Below are experts of layer 5 (counted from 0) of a mixture-of-experts language model. Rows are named up (a neuron's input weights, with its number), down (a neuron's output weights, with its number) and show model dimensions 256-383. Each number is 128 + 32 x the weight over its row's rms, rounded and kept within 0 to 255. Numbers have three digits each.
Before each expert's rows: "mostly gets" lists some tokens that are sent to it at least half of the time; "comes before" lists some tokens at least twice as common just after its tokens as in all text. This comes from a sample of Wikipedia text that the model never trained on. Tokens count by the router's weight.

# expert 4
mostly gets: " |\n", ".\n\n", "\n", "\n\n", "==\n", "=="
comes before: "-", "|", "==", "===", "The", "In"
up0:144130153106142150167113124160198110117117132086094091083111096049150083131142116125171117198099120084157082112093065144166114127041133127130147100101075154144122115175168132181107140164083209069112102106074119153140169117074104135172193145102098116142134160139133112091146145115099140064177148113136159086135142155127155122106125121138094130118146119076121078104163070118149079162133
down0:144069165088099124160118140122151140133106073085101114161147123129192128122184080112133189138178154044115128075150166138162113224200147145079114028106145139091108137128096120103169109151105092137135118088155119060143141117126107097158119141172136153089077113131128125207119174130120102078089062098150083070131125192162127094144122131107138171080154131105124113140047128103132171121164
up1:172139159115117135155083125143119158142155124133111144147181173119140127136011132172127148156095147136117153076170129150105113157106128143168111188098098124092162115149094103087109107115161160080097125087094162121096157083140128075136137168121104189149117121150154131115108136081196129120116077125137089134120087127138099097137130108154089080112165159152128103122129119110138159116139
down1:094091155154062131142107094166171128148120084119090136151132039087129116158144109131141115170179089122086103145146112177160132131083101103075140139176149118110082131107090100155105167106117121142190082138132074137162188196156125087146114147154091067143151143093100117165111157141161114120104158113073178130141119130127161107095146107156147131151161135114152155107147171087042113121168
up2:081160128142149090153106137147116155149147172116104111113139198120138150105159211147160137143097099114125139128140192186131128166130101158145129142140153109102105067150131087129117087246151138109150161145173105146149117098133090164102166122155150109134151158125147093090147120125125139115136159112097109202120096135121142128108145053102138144096195117106097186101144152135121155140076
down2:137122118128122178084123131171119107174122132087139156133145096105132143196065140172064117137176216126103144149133144124140074131167107114131064135157130125135110199158116115127120119119130088132141105126111143119114077118068094128110160129154113148125137114100083150139102074120092112122130133110096113158092117138118132148134140144085157100115109115125141092096139105149099098105106

# expert 0
mostly gets: " on", " in", " at", " from", " between", " during"
comes before: " the", " a", " his", " its", " this", " their"
up5:098068131143104129144111116087174131077081112146135147147159137132129106131147073093121140131130080164093061158053097128137126153137156130157071119193114135180086117093195129149067128172115128172157063046112112106165150129174133103100154178174147141146167147193113089164136145143068125138153124135077092142118132071152172103151135105141133126083135131156110138096138105060129175142114
down5:148133104117129086172113212127085084067120144155159126116092087114167140145185123093149170137101139205137092062151108145106108141153148166071133079093136109127161117103104126125111085088118146142153112158161096194115145106112093163136114147132113163110109101039142129116142094116073112176110152106115136092102124103096159099142129158173139069094158094080081098164112116172180122101095
up6:154142133116185030040119146161105097116171101133159088130152121127116196133154129140160117105116066138156130150048175122166076133106099096111126086117114154151182149097122111158183117104134154095082084162136162125086075129102124146154081115115203085123167133120132147198148163136114182091131146128174164081125122102122093198132121113159106099126136136129134088108168111125138093095174
down6:163181162169117102127127115090109122123169103138187160144164215152148145147118113111121080095086138096110145098109121234109061144181137201119116079185147146191101127128158123088178106166137121142122127113174082056127133068104098122134148144155127120120165161175137162115102068089106155119111125113135124131137111141119133134146176156094198180174108096151174105106123158146142111151130
up7:170122120096184109114170180157148111147043137153158122078147091170119157099125127072131134151131119154178161090166125118125158121094109125125141122149128123112081100087158189118073170126111144188167132150104126126073125127101134073125127117096091099149101126135156152170123138116117145095117101118120140079049148105099071135056172111174125116161166129142127106129209089116142107110137
down7:110143134140101103084110071126124122241121124115125106069157147150114149178100110115127148108091162162113111084122121144124114117100102167082079118142151164167095157143149158150141114148125107148049128135144106111203173131098106135131146086138143057093141142155060155119066157104119197152158140102153098168094173142115065143074120165144112127099124117127104140091083091146168162112115

# expert 7
mostly gets: "20", "18", "21", "10", "17", "24"
comes before: " |", ".", "–", ";", ",", " |\n"
up5:121135111132101105113168089121101200139142086140040092151120155134168138106112111130183168106159108137157148140133145145114168134177133093153174091112075132133110148103171198118108140113139136142126104094186202097181152116143140116068142169098078159134110103104087083088147128142188063103134167119206146162090137120101105071140121164125120089128148114192128104092134064151211083127064
down5:086185123104140142138085140154081125070149127126177097118087158081093115126142157171085115138161142093170077082132096087154110139133138077085182175149160152149134118145171145098154127064129130095106203099069168064101156120186162171123144072135122133128152144167127154113110091107077149080145115093093108102169091166097196173124090179183130010093161083110192147095155161075066113127171
up6:121153126078088146111121187116143086151162139132163085183130156154130174128127125087121159119116147130107190112063126164069111125112137071153142073166118073134105089116154138180085107109144191150132151139140087101089173157127138122058135163112096093178159100126106171061124111103122135120162128085124142128138110143114200106173075142121134045107080177121112163111135144134169100158093
down6:150126121085190146135078162108125106055138084068112152145106114072127151104157108129094146149139088157176140055124093170181121129122077157089117174121128188133139161116099107088179190154094053110105159119112090097125091168159141114117156055108098143162110079141140148124089147154217159176125144140126159123121068108128094185123136089097115173137141128123182139133098177116136154149130
up7:078132144181135112086122140084090152125111147129166137138131132102094171124107116139171091141104188142122082141121141137126158159129113163120119119153154086138149132099162132084118093158149120106190168139179147127085185153135124110098112183148110074128124166127151145112080179086153089112147069167141193134121209128097141126080125109096059141162122136183123109216126129137116068129117
down7:132072133051157106153091091166142086153154191091029174097069139133126074134101175096105177130110109147099145134112121151049089096151172146145163151149124095128072130118122109146139157131152116101100160101147131125135097108119162115093121134119109162197115124101129105123174208073096132127161148141166132163163109019117036146130123128087090135125131140092115142077124089089135133119128